Below are experts of layer 7 (counted from 0) of a mixture-of-experts language model. Rows are named router (the router's row for the expert), gate (a neuron's input weights, with its number), up (a neuron's input weights, with its number) and show model dimensions 0-191. Each number is 50 + 12 x the weight over its row's rms, rounded and kept within 0 to 99.
After each expert's rows: "comes after" lists some tokens at least twice as common just before its tokens as in all text. This comes from a sample of Wikipedia text that the model never trained on. Tokens count by the router's weight.

# expert 5
router:74 55 50 36 28 54 40 43 42 22 45 54 33 87 49 48 42 40 37 39 41 57 53 38 73 45 46 52 48 63 62 77 71 58 59 55 60 40 40 59 42 61 39 55 40 44 39 50 47 46 51 69 36 47 37 56 41 52 52 49 62 63 58 57 75 36 51 50 59 58 33 49 41 59 37 75 48 42 54 52 46 33 48 58 37 57 53 39 44 51 47 38 88 57 71 50 39 70 47 59 66 43 48 41 62 49 58 49 58 41 42 57 66 64 33 30 49 39 66 39 44 52 51 52 56 68 59 47 44 53 40 55 49 32 30 29 63 44 33 44 46 37 36 88 59 42 43 47 50 30 53 50 66 48 33 76 40 58 35 58 47 36 48 42 61 73 35 41 48 55 69 50 47 37 60 64 53 42 49 36 29 61 41 60 64 38 43 40 41 44 56 44
gate4:58 55 55 41 48 81 47 51 28 43 68 53 58 49 45 30 51 67 60 42 41 36 37 59 42 31 47 54 55 46 62 56 47 36 50 34 26 46 27 38 34 49 56 31 41 59 53 59 45 54 67 60 36 27 62 49 44 55 36 66 49 48 69 41 61 65 67 52 48 58 36 73 60 32 62 47 54 36 55 57 48 33 54 44 89 56 65 64 52 52 43 57 66 47 55 55 51 46 45 47 46 73 37 56 50 65 55 57 52 45 30 37 48 65 55 52 36 66 31 59 35 60 55 61 47 24 60 44 48 61 52 63 37 59 61 37 80 34 50 47 58 52 41 30 41 42 51 36 49 57 49 32 65 49 53 24 38 53 30 44 57 62 56 42 55 58 58 64 42 62 43 51 53 59 91 42 46 38 55 59 46 33 52 64 60 74 54 42 46 69 44 56
up4:76 29 62 26 55 77 53 44 36 54 44 53 55 46 56 61 53 56 54 50 52 47 50 67 34 29 37 57 47 46 59 48 66 44 37 63 52 40 50 49 45 66 46 60 48 64 48 40 51 29 69 58 38 57 67 63 70 64 51 62 57 51 35 52 32 68 72 42 41 62 51 45 40 36 72 56 55 14 61 50 29 48 62 51 47 48 52 50 43 49 49 37 51 42 43 59 49 51 41 41 33 75 45 62 69 51 66 46 39 33 30 65 58 44 52 17 50 41 46 59 59 48 47 45 52 72 74 31 32 21 45 51 55 46 60 52 37 40 43 63 58 63 62 49 39 36 43 57 54 41 27 19 60 34 56 32 66 38 62 49 57 49 43 62 52 59 50 46 53 30 53 51 64 62 42 65 55 44 58 59 49 15 50 36 59 59 49 41 53 50 53 46
gate5:46 54 39 57 51 43 75 46 47 41 53 24 44 43 49 58 52 26 44 46 32 61 39 31 57 48 61 56 50 57 45 63 55 49 55 42 23 60 42 37 48 44 76 51 32 53 59 26 70 66 39 58 64 77 52 46 45 54 54 43 53 39 56 35 64 48 51 61 48 65 67 52 50 63 50 37 41 24 61 54 45 55 41 43 47 51 65 46 65 61 57 58 58 71 59 38 47 32 42 59 57 58 31 40 43 58 41 53 53 42 66 67 35 60 40 56 48 36 50 41 42 22 59 41 37 51 82 46 24 58 43 49 51 47 75 40 51 41 57 41 26 56 47 58 49 75 58 35 40 64 56 38 56 52 53 43 35 30 47 28 49 78 67 51 29 49 40 33 42 60 48 50 63 58 61 58 41 37 31 60 56 46 57 68 56 34 66 72 55 69 54 55
up5:70 50 49 43 72 51 43 51 62 46 53 55 38 17 55 48 69 42 58 60 53 64 47 50 66 39 62 81 49 62 60 54 40 52 44 59 36 77 46 51 64 50 54 44 38 61 55 70 54 49 31 66 79 66 49 67 33 49 64 39 42 26 42 28 49 54 45 47 73 52 47 61 47 56 41 29 52 49 45 42 52 71 42 63 57 55 49 43 48 46 74 24 47 49 54 40 31 53 43 43 59 59 45 59 53 49 29 44 62 27 31 48 30 42 39 51 39 38 35 43 58 62 36 53 54 54 30 50 57 32 35 53 37 50 55 47 68 42 70 32 27 61 44 45 56 65 50 38 59 61 36 43 42 55 55 30 64 64 43 44 62 72 59 55 40 43 52 39 64 36 50 72 51 44 63 44 61 26 44 36 51 52 61 46 52 38 39 52 47 21 40 41
comes after: "=", ".", " =", "  ", "\"", ")"

# expert 14
router:41 34 85 43 47 44 40 36 33 65 45 51 48 52 45 56 50 46 55 43 43 24 60 37 59 54 70 53 57 46 55 73 44 31 68 44 42 58 48 65 50 58 67 65 64 49 49 54 71 65 45 42 45 32 60 66 49 57 57 70 50 42 74 58 56 51 58 78 41 63 43 50 40 42 56 65 38 63 33 38 67 41 72 39 63 34 59 70 56 49 52 69 48 49 54 64 46 42 41 41 72 37 54 60 62 43 54 45 57 53 28 51 54 53 40 43 47 58 64 33 60 54 52 38 37 71 60 31 46 62 42 33 81 49 64 33 52 48 43 51 46 51 48 62 66 37 41 27 45 29 45 67 53 38 43 51 50 50 37 52 51 37 76 43 46 63 58 54 39 53 55 43 29 80 67 57 53 58 60 39 40 48 55 67 51 29 60 29 39 55 41 29
gate4:55 48 57 29 48 57 57 52 35 38 29 61 58 60 39 53 41 59 49 64 40 39 68 51 48 47 55 47 57 48 39 38 48 51 81 63 51 49 46 52 45 46 57 52 43 63 58 58 69 65 32 50 49 57 63 48 44 48 69 37 54 62 29 64 55 31 46 43 35 64 59 52 43 53 51 52 29 55 40 43 58 49 47 37 52 65 28 70 44 62 52 40 53 49 43 33 32 38 63 71 50 27 54 27 47 51 64 46 32 45 38 23 66 57 34 34 43 64 55 72 51 39 18 51 64 41 68 32 50 52 57 51 61 32 42 22 62 41 46 22 50 40 32 48 73 42 61 57 47 47 68 30 37 46 65 57 68 47 38 46 76 45 63 49 39 61 46 41 55 48 43 68 64 39 36 62 66 58 64 51 47 30 66 48 51 58 53 46 31 61 42 68
up4:56 58 42 59 25 40 51 54 49 76 53 36 53 57 62 42 76 44 72 69 63 43 52 57 33 61 55 46 58 59 50 50 37 52 44 55 38 47 40 40 59 53 44 56 63 24 50 76 70 60 48 45 52 39 36 54 25 27 35 60 57 36 21 56 61 53 51 54 61 41 44 53 51 40 59 44 30 68 34 56 41 53 40 65 37 46 57 62 53 40 56 51 64 47 54 56 60 81 39 45 48 52 34 42 39 47 50 72 44 41 45 60 44 60 42 53 29 79 45 57 44 57 35 61 72 27 52 23 34 48 45 35 50 33 27 36 49 49 43 36 71 61 44 65 45 61 66 57 54 41 30 32 50 61 42 26 56 40 47 60 33 54 77 57 50 44 58 56 54 38 55 44 75 45 45 54 59 60 36 48 50 51 56 26 35 46 48 62 53 54 48 42
gate5:30 56 35 52 67 51 25 47 72 49 42 45 54 30 51 65 46 69 37 55 48 39 42 51 48 52 37 31 46 65 49 49 63 35 34 51 24 54 56 47 67 53 70 41 50 52 49 70 62 59 37 54 41 57 50 42 65 43 61 36 42 49 49 57 46 58 42 52 39 43 42 68 50 23 44 60 29 44 57 45 63 60 60 44 30 49 48 56 63 50 60 49 54 55 51 69 48 67 85 56 73 57 39 41 64 59 56 64 47 31 37 33 59 74 45 26 55 53 58 59 28 49 33 51 32 35 49 34 40 47 37 45 43 78 33 51 38 54 72 41 56 42 60 62 57 40 59 32 38 37 46 67 55 34 68 37 58 44 47 73 57 45 55 41 40 55 39 45 66 58 48 39 48 45 53 37 55 50 57 44 49 18 53 41 56 61 45 72 73 56 47 30
up5:24 44 70 45 27 44 40 55 40 41 55 90 49 30 32 52 25 32 56 35 46 42 43 56 59 56 55 55 60 51 43 36 32 62 66 50 43 37 49 51 38 52 59 51 52 67 48 49 66 38 37 53 35 48 54 51 52 59 43 70 45 49 30 57 51 53 64 52 47 43 49 45 59 62 42 38 61 51 40 51 74 58 41 42 31 58 39 41 57 63 54 67 44 58 56 53 48 41 72 48 15 56 55 51 66 53 33 45 33 52 47 63 52 52 41 45 59 42 28 47 56 54 32 25 45 49 56 57 23 58 70 46 56 53 45 60 43 48 42 40 71 56 32 61 58 20 49 41 51 28 76 62 55 39 44 71 46 41 46 50 65 56 40 46 36 50 43 72 56 72 66 37 42 42 71 36 48 49 53 56 63 41 49 76 55 40 59 56 62 29 50 47
comes after: "\n", "\n\n", ")", "  ", "\"", " It"

# expert 7
router:32 50 39 72 62 47 43 49 42 63 36 64 36 42 36 39 48 45 68 61 23 60 50 61 44 35 52 52 46 37 58 34 67 59 53 25 54 55 64 62 41 51 44 54 42 90 62 47 46 38 50 48 86 65 64 48 64 47 57 63 60 37 60 55 33 52 55 61 43 38 60 33 57 64 60 59 47 33 42 31 20 56 72 54 55 43 39 50 43 62 63 46 45 50 67 43 53 47 54 46 37 45 71 39 66 46 52 57 49 68 33 39 45 49 37 57 39 67 43 67 37 57 48 63 50 33 47 60 59 56 48 54 50 49 62 36 48 56 55 53 77 58 58 42 51 62 54 46 28 65 49 61 34 62 75 36 52 62 51 32 46 45 34 54 33 35 39 65 59 42 47 58 38 45 11 29 47 61 28 56 61 45 51 49 54 61 57 51 56 52 51 47
gate4:63 47 46 85 51 55 55 61 68 52 45 39 50 46 41 52 49 25 62 65 69 58 64 53 51 41 65 60 52 29 35 29 69 36 51 34 32 55 35 45 40 35 67 65 39 61 31 49 44 37 56 54 43 53 49 53 53 46 53 52 51 40 52 33 45 60 39 50 52 43 65 45 39 47 63 90 77 25 16 49 40 47 60 44 36 42 63 59 56 59 59 59 53 63 39 60 67 64 58 68 30 54 48 37 50 41 80 44 41 44 69 47 67 35 57 60 12 41 65 52 51 64 66 40 64 45 58 63 56 58 43 42 47 41 40 61 51 59 63 35 46 28 44 29 29 44 53 57 33 50 43 56 40 50 67 42 44 48 60 58 58 55 65 51 38 55 47 55 55 39 49 54 54 56 51 55 46 50 41 73 57 55 51 36 41 39 63 53 43 46 58 65
up4:28 30 48 50 51 51 59 55 39 65 45 42 35 48 65 39 62 47 45 25 27 54 69 57 51 50 53 71 38 48 43 44 60 55 31 37 23 39 41 58 72 38 46 36 44 53 58 38 60 66 38 33 43 41 33 54 57 51 68 55 53 29 47 44 54 37 65 78 52 47 48 58 48 41 45 47 41 57 54 59 48 58 52 43 33 47 66 58 51 55 39 36 56 42 56 47 55 32 32 71 52 48 53 60 38 49 42 52 34 68 44 53 32 70 67 52 52 54 43 87 51 52 33 63 43 55 68 46 46 55 51 61 51 60 45 35 40 64 52 58 59 32 53 33 58 54 67 44 44 70 54 67 62 53 66 38 40 45 55 45 56 49 77 60 33 33 72 48 43 54 81 54 54 53 38 49 51 40 43 68 53 70 21 43 60 62 73 55 38 26 62 37
gate5:68 41 62 42 43 42 48 43 45 64 32 59 54 52 47 61 43 59 52 78 31 41 37 65 23 62 41 52 60 34 52 49 67 47 60 41 46 43 65 73 29 46 56 49 32 45 66 35 69 30 69 60 48 33 54 39 48 56 59 41 49 59 65 35 42 60 60 67 59 60 56 60 47 36 60 46 40 41 88 59 56 45 45 53 61 37 53 57 54 37 44 56 74 58 70 57 58 50 56 46 41 34 35 46 53 38 49 73 42 41 29 23 69 61 53 47 64 40 54 43 51 44 33 57 39 53 39 61 42 55 52 74 58 65 50 58 62 46 56 46 82 59 68 49 45 55 54 21 34 51 32 55 31 48 47 67 54 37 62 70 29 42 44 49 51 41 45 66 36 55 55 64 21 59 44 43 47 54 31 46 43 54 49 51 51 61 40 55 63 53 34 44
up5:59 61 52 57 44 56 58 37 63 60 50 38 32 66 49 54 85 43 39 54 56 51 42 62 55 57 73 55 38 48 25 57 46 59 37 69 65 64 66 69 49 51 48 59 34 58 29 77 39 61 59 53 68 53 38 46 66 34 43 54 56 49 60 63 59 70 22 33 41 57 35 51 39 39 56 54 67 46 56 34 55 51 49 44 27 60 44 74 53 35 16 43 53 43 46 41 53 50 43 43 50 55 52 60 49 31 55 47 39 37 37 66 50 43 37 43 60 54 58 43 30 31 48 45 39 66 53 42 57 63 45 56 41 60 59 39 49 48 50 56 29 39 45 67 52 47 24 51 43 42 51 37 49 64 75 47 33 47 47 53 59 55 39 66 56 51 48 53 61 52 67 31 29 42 75 49 54 35 50 59 44 43 38 45 67 47 63 46 58 33 72 16
comes after: " |", " (", "|", ")", "%", ":"

# expert 13
router:50 55 57 39 46 61 35 48 42 66 49 43 58 57 42 63 39 35 54 57 53 47 67 40 45 28 45 56 32 25 48 37 43 21 73 39 61 49 38 44 56 31 57 53 45 55 50 60 34 26 56 57 73 41 61 62 48 52 57 60 54 49 60 53 33 63 49 71 27 42 45 41 42 55 52 46 53 52 28 06 43 35 59 47 53 60 63 65 52 71 28 74 61 56 53 66 55 37 40 49 61 51 66 44 53 59 50 41 39 44 33 47 27 35 43 42 64 41 61 45 36 43 53 51 50 63 44 50 62 52 51 42 55 38 34 43 46 53 48 49 66 66 55 41 60 54 40 63 43 60 47 67 41 55 39 53 51 53 42 48 23 59 63 33 55 39 55 40 40 46 67 28 43 45 50 27 48 80 50 45 54 79 68 59 33 38 66 50 59 46 25 60
gate0:43 42 37 48 60 38 43 72 46 45 44 39 62 59 59 38 38 59 75 39 63 40 48 64 33 38 53 42 42 54 74 57 53 38 46 46 45 51 53 53 66 43 51 42 63 46 63 52 62 62 45 52 64 47 62 47 34 15 45 66 33 32 55 43 53 58 48 59 70 51 61 53 21 38 56 66 52 74 39 55 31 54 47 17 42 68 34 25 57 31 66 42 63 56 40 39 47 28 50 44 49 52 37 56 54 53 62 57 60 49 48 49 54 57 57 49 46 45 77 61 43 44 59 67 46 50 56 52 71 54 38 60 60 50 39 45 40 53 53 43 41 52 38 26 32 47 51 43 37 46 52 86 34 62 61 67 38 31 69 55 74 64 47 54 46 47 56 46 34 29 46 40 37 44 19 67 56 56 55 58 58 62 43 44 35 38 46 56 59 30 60 49
up0:54 39 35 28 45 29 33 58 74 48 62 49 57 75 52 30 31 44 66 44 33 41 47 57 25 30 68 48 29 58 55 52 45 38 44 49 52 47 59 68 43 59 32 72 54 24 52 80 79 57 60 46 69 55 52 42 51 46 47 36 55 33 71 51 59 57 35 37 61 54 50 34 50 24 46 61 39 52 42 41 44 61 59 47 52 60 47 33 54 55 60 36 65 69 55 55 59 41 47 39 32 50 61 66 62 47 39 47 55 36 60 52 55 59 45 56 41 46 63 50 43 58 46 45 62 42 70 56 70 59 44 59 53 52 40 37 43 50 27 57 32 43 29 38 39 50 59 47 42 49 36 72 42 74 48 46 31 43 65 66 68 58 58 49 40 32 48 49 46 53 76 34 48 52 47 53 61 63 49 19 59 58 56 54 55 45 42 41 73 41 44 39
gate1:46 56 41 47 53 22 58 56 60 52 49 55 41 53 59 62 50 44 39 64 54 31 62 46 34 33 64 68 59 16 45 40 62 47 55 37 53 62 64 42 58 54 43 54 44 45 66 66 60 33 38 51 68 72 35 51 56 45 52 33 63 53 52 39 49 72 37 65 55 42 65 52 30 43 39 73 34 30 45 53 44 64 50 38 36 58 41 46 59 50 47 69 50 62 85 62 56 61 63 41 51 67 42 50 52 36 51 67 46 29 64 39 51 70 50 39 40 62 41 26 43 57 58 66 52 46 42 51 55 40 53 40 51 64 64 56 51 50 30 52 67 49 62 32 43 47 53 49 43 45 36 60 32 51 61 26 35 40 51 37 22 53 61 51 64 55 79 70 55 67 57 38 49 42 34 54 55 68 41 63 68 67 44 60 43 43 58 33 61 28 51 53
up1:46 49 23 27 57 57 50 62 52 54 45 38 35 44 47 66 59 26 54 31 59 49 23 50 32 53 63 44 41 50 42 56 42 30 52 50 55 18 56 54 60 55 57 46 57 48 44 25 51 61 49 76 65 56 69 49 34 51 43 37 53 36 62 55 68 50 41 64 44 55 19 62 53 38 54 49 51 41 67 44 43 60 35 56 43 60 50 56 61 68 56 45 41 62 47 66 50 50 50 66 42 42 49 53 60 37 45 47 69 43 31 70 42 66 65 57 40 45 31 62 47 53 54 50 41 57 49 59 54 61 57 66 55 55 59 45 43 45 37 46 31 42 49 39 50 64 46 51 43 63 56 60 48 79 36 42 16 37 55 38 68 53 45 39 46 61 49 67 37 30 20 31 48 59 50 62 38 48 39 38 37 60 53 63 65 77 65 54 48 31 56 78
comes after: " |", "|", " (", ":", ";", "–"

# expert 1
router:70 43 44 28 46 35 67 60 58 52 36 34 47 55 51 54 78 61 69 50 48 42 57 43 49 58 43 61 60 45 49 59 58 47 67 75 38 54 46 65 50 49 58 34 41 51 31 49 61 60 64 50 49 53 67 44 31 38 45 30 69 55 54 51 41 57 37 46 53 49 56 58 51 54 59 48 35 52 41 44 43 43 26 33 49 62 44 45 32 40 73 54 65 38 60 51 44 64 55 35 42 30 43 35 61 59 65 44 80 49 35 62 58 56 52 56 62 30 39 20 52 59 66 39 37 44 30 61 58 42 55 37 27 48 56 25 44 48 48 60 60 72 48 55 38 29 70 46 43 55 48 17 43 53 54 70 65 53 45 43 43 64 55 65 60 34 42 71 36 63 41 67 46 70 44 49 53 54 36 58 61 36 55 34 54 75 35 42 47 54 57 73
gate0:52 50 72 49 65 60 39 61 47 52 53 44 51 61 52 41 45 49 54 43 51 48 42 42 30 53 38 53 60 48 42 46 56 49 37 76 35 67 61 74 77 46 55 39 47 51 66 55 50 72 32 60 33 59 58 39 46 54 37 32 53 55 45 64 38 54 37 52 56 73 36 44 53 43 43 51 47 53 35 57 45 58 38 29 64 50 37 34 54 34 61 44 69 29 46 34 80 57 43 55 55 42 47 34 32 60 46 69 63 33 42 42 37 60 33 49 59 37 50 45 51 52 37 37 30 64 50 43 44 46 39 52 32 58 47 37 41 54 45 68 78 42 47 52 66 49 50 44 47 59 75 46 48 53 53 69 84 69 53 62 30 31 72 69 56 40 46 49 67 53 62 43 30 60 53 63 42 45 14 61 61 47 53 58 53 41 30 65 39 59 38 58
up0:54 29 66 42 66 51 52 42 58 60 65 47 56 43 65 54 58 52 74 45 39 64 48 44 45 67 34 50 52 42 43 33 45 51 47 42 46 56 75 56 42 43 25 43 34 64 40 47 38 40 46 34 57 45 57 63 38 50 50 59 51 42 21 66 62 54 53 84 65 46 58 50 54 55 79 20 58 54 57 61 45 23 57 29 54 41 54 43 48 48 53 63 51 51 64 38 38 86 48 66 47 51 49 39 68 54 39 48 66 39 57 36 73 54 72 47 36 58 51 42 43 52 52 47 64 66 37 61 52 54 62 30 48 26 45 29 32 32 65 48 69 65 44 52 58 47 46 23 46 42 57 42 48 53 60 65 52 37 47 54 66 52 58 44 39 74 39 44 54 44 51 27 47 56 75 50 45 59 46 45 65 58 58 62 41 64 53 43 70 46 48 65
gate1:50 36 63 41 51 46 51 67 27 66 54 58 47 42 31 45 57 63 35 55 77 55 70 60 46 56 57 46 55 43 55 44 40 40 66 42 42 43 26 55 49 72 46 36 54 35 63 53 61 51 59 52 50 45 60 48 58 42 36 25 25 55 52 62 56 78 54 59 50 45 50 50 82 46 44 48 38 59 50 35 73 55 56 37 38 46 66 41 64 24 65 42 56 40 55 38 51 36 47 48 56 55 49 27 63 46 65 47 59 66 51 59 21 64 38 44 22 34 53 36 42 82 43 53 47 37 52 64 45 37 54 45 17 57 67 43 45 34 32 65 39 36 66 59 32 63 53 54 47 54 36 52 52 48 32 54 63 45 46 60 51 48 49 54 39 39 45 68 48 56 38 42 66 59 38 62 45 67 41 81 48 47 46 44 63 67 52 53 37 49 64 60
up1:55 12 47 57 61 58 28 44 73 62 31 33 67 57 52 56 58 25 30 27 68 33 51 51 58 59 53 44 71 44 39 57 51 36 45 45 65 44 32 40 43 65 58 53 54 49 52 70 42 50 48 48 52 47 41 41 42 52 54 63 50 59 42 56 61 50 32 51 72 57 58 55 54 62 53 52 60 23 52 41 45 50 34 51 44 46 71 51 48 73 30 50 59 68 45 60 47 53 46 41 56 80 33 74 75 68 50 44 42 40 46 41 38 46 63 34 59 34 50 47 57 63 55 44 44 49 84 60 17 56 39 44 58 71 54 56 73 64 59 26 58 41 58 63 51 52 52 37 42 33 48 51 61 60 46 39 50 60 52 47 59 60 41 30 59 48 47 58 37 63 43 49 52 48 49 40 41 54 32 40 58 48 36 46 44 59 79 31 53 48 48 63
comes after: " |", "|", "-", ";", ":", "N"

# expert 11
router:45 50 64 48 39 60 45 49 43 59 42 66 70 71 39 68 35 55 76 50 47 36 36 48 70 52 46 59 36 43 49 39 45 55 52 25 47 35 57 25 50 59 61 36 56 53 38 56 45 41 46 50 56 41 48 57 43 55 52 58 18 61 41 58 53 44 52 39 54 58 39 31 42 60 58 58 47 35 61 27 48 41 42 49 42 35 60 44 55 64 44 79 33 53 43 48 57 37 56 48 52 48 68 66 59 71 45 51 57 42 46 66 54 45 37 36 51 57 61 43 65 63 38 35 70 66 51 43 58 39 58 32 39 62 24 36 37 52 77 45 48 64 45 47 70 49 54 52 59 46 54 76 58 63 42 40 48 55 62 59 47 49 60 22 64 47 46 40 36 59 64 26 59 50 81 38 63 60 50 34 55 60 48 48 43 45 92 43 59 46 71 61
gate4:51 57 31 44 63 59 30 53 47 58 45 64 54 42 54 59 37 49 42 37 57 41 43 43 50 62 54 55 56 33 68 67 61 65 58 39 58 52 54 43 62 78 38 71 51 49 42 57 28 35 48 39 61 63 58 26 43 53 60 47 38 46 48 50 38 38 80 58 62 74 64 44 75 35 36 57 47 48 44 47 53 43 48 53 62 53 43 40 52 36 48 53 64 62 62 40 59 44 62 47 48 57 56 25 51 29 39 58 63 51 58 34 56 46 56 45 60 52 56 47 62 20 61 35 56 54 54 75 40 50 42 50 59 52 46 36 72 51 50 58 33 27 58 72 60 79 47 44 45 52 47 48 75 25 45 46 69 60 59 30 52 70 43 30 48 81 48 54 64 47 45 50 22 39 47 50 31 54 40 50 37 39 55 43 50 25 41 67 63 56 43 43
up4:36 46 58 35 39 53 59 38 61 76 42 52 50 37 25 77 16 65 45 20 47 46 38 56 57 69 52 51 35 54 55 47 48 56 61 41 39 73 37 65 46 59 62 53 56 32 50 39 42 60 52 61 67 51 73 55 53 41 27 49 38 44 48 52 27 47 55 52 55 42 58 52 55 29 58 68 43 69 70 66 38 62 75 46 30 42 43 49 61 54 61 42 42 56 51 41 42 30 47 45 36 67 45 58 50 58 51 68 67 47 66 61 45 44 51 56 55 47 47 77 43 58 45 49 47 59 33 42 53 57 35 65 24 51 40 54 57 53 61 57 49 42 38 44 55 47 46 30 52 66 71 54 52 60 37 48 55 58 48 54 61 37 63 48 58 58 52 48 64 73 43 72 37 64 56 28 53 49 51 37 18 57 38 32 24 51 42 59 57 61 40 44
gate5:48 25 62 49 54 25 56 59 45 35 65 54 63 45 48 47 56 63 62 54 63 35 61 50 50 52 51 47 48 36 51 51 72 49 37 68 44 48 63 51 45 44 50 70 30 46 43 29 43 49 42 83 48 60 14 55 58 62 73 36 46 70 64 33 41 37 49 34 52 55 56 49 28 55 60 56 49 54 44 31 65 54 32 56 34 56 56 73 45 63 39 65 32 22 51 64 48 47 51 47 60 49 47 48 54 75 64 49 45 46 35 56 69 46 57 33 59 31 57 45 42 68 33 45 51 47 45 42 55 45 44 58 36 46 71 56 51 56 51 40 54 69 48 31 62 34 64 54 49 29 49 44 47 37 58 54 29 41 68 64 52 52 28 55 29 40 47 48 46 44 34 57 52 52 44 62 69 50 74 37 52 76 27 71 56 48 48 33 55 47 50 65
up5:57 71 53 54 33 23 33 65 46 46 28 57 64 51 73 45 40 42 38 59 57 52 57 36 56 32 43 49 43 43 65 48 37 53 41 17 50 61 53 46 57 48 28 31 64 62 64 58 71 47 59 56 49 38 33 69 30 30 67 46 47 37 37 64 48 58 56 53 63 74 74 26 51 47 62 33 57 33 50 27 51 46 48 42 49 43 49 30 65 60 46 53 43 54 41 50 66 38 66 41 66 56 67 60 64 54 70 46 68 61 49 48 54 46 46 43 61 34 56 32 61 49 53 40 48 37 59 58 33 50 60 15 57 49 61 46 47 56 49 50 53 52 43 63 26 49 62 65 49 50 52 29 61 57 34 52 70 52 58 53 66 51 69 44 56 48 59 55 42 58 49 34 57 64 56 65 67 45 21 63 58 48 45 57 58 55 57 44 31 53 60 31
comes after: ",", " and", "s", " that", " he", " which"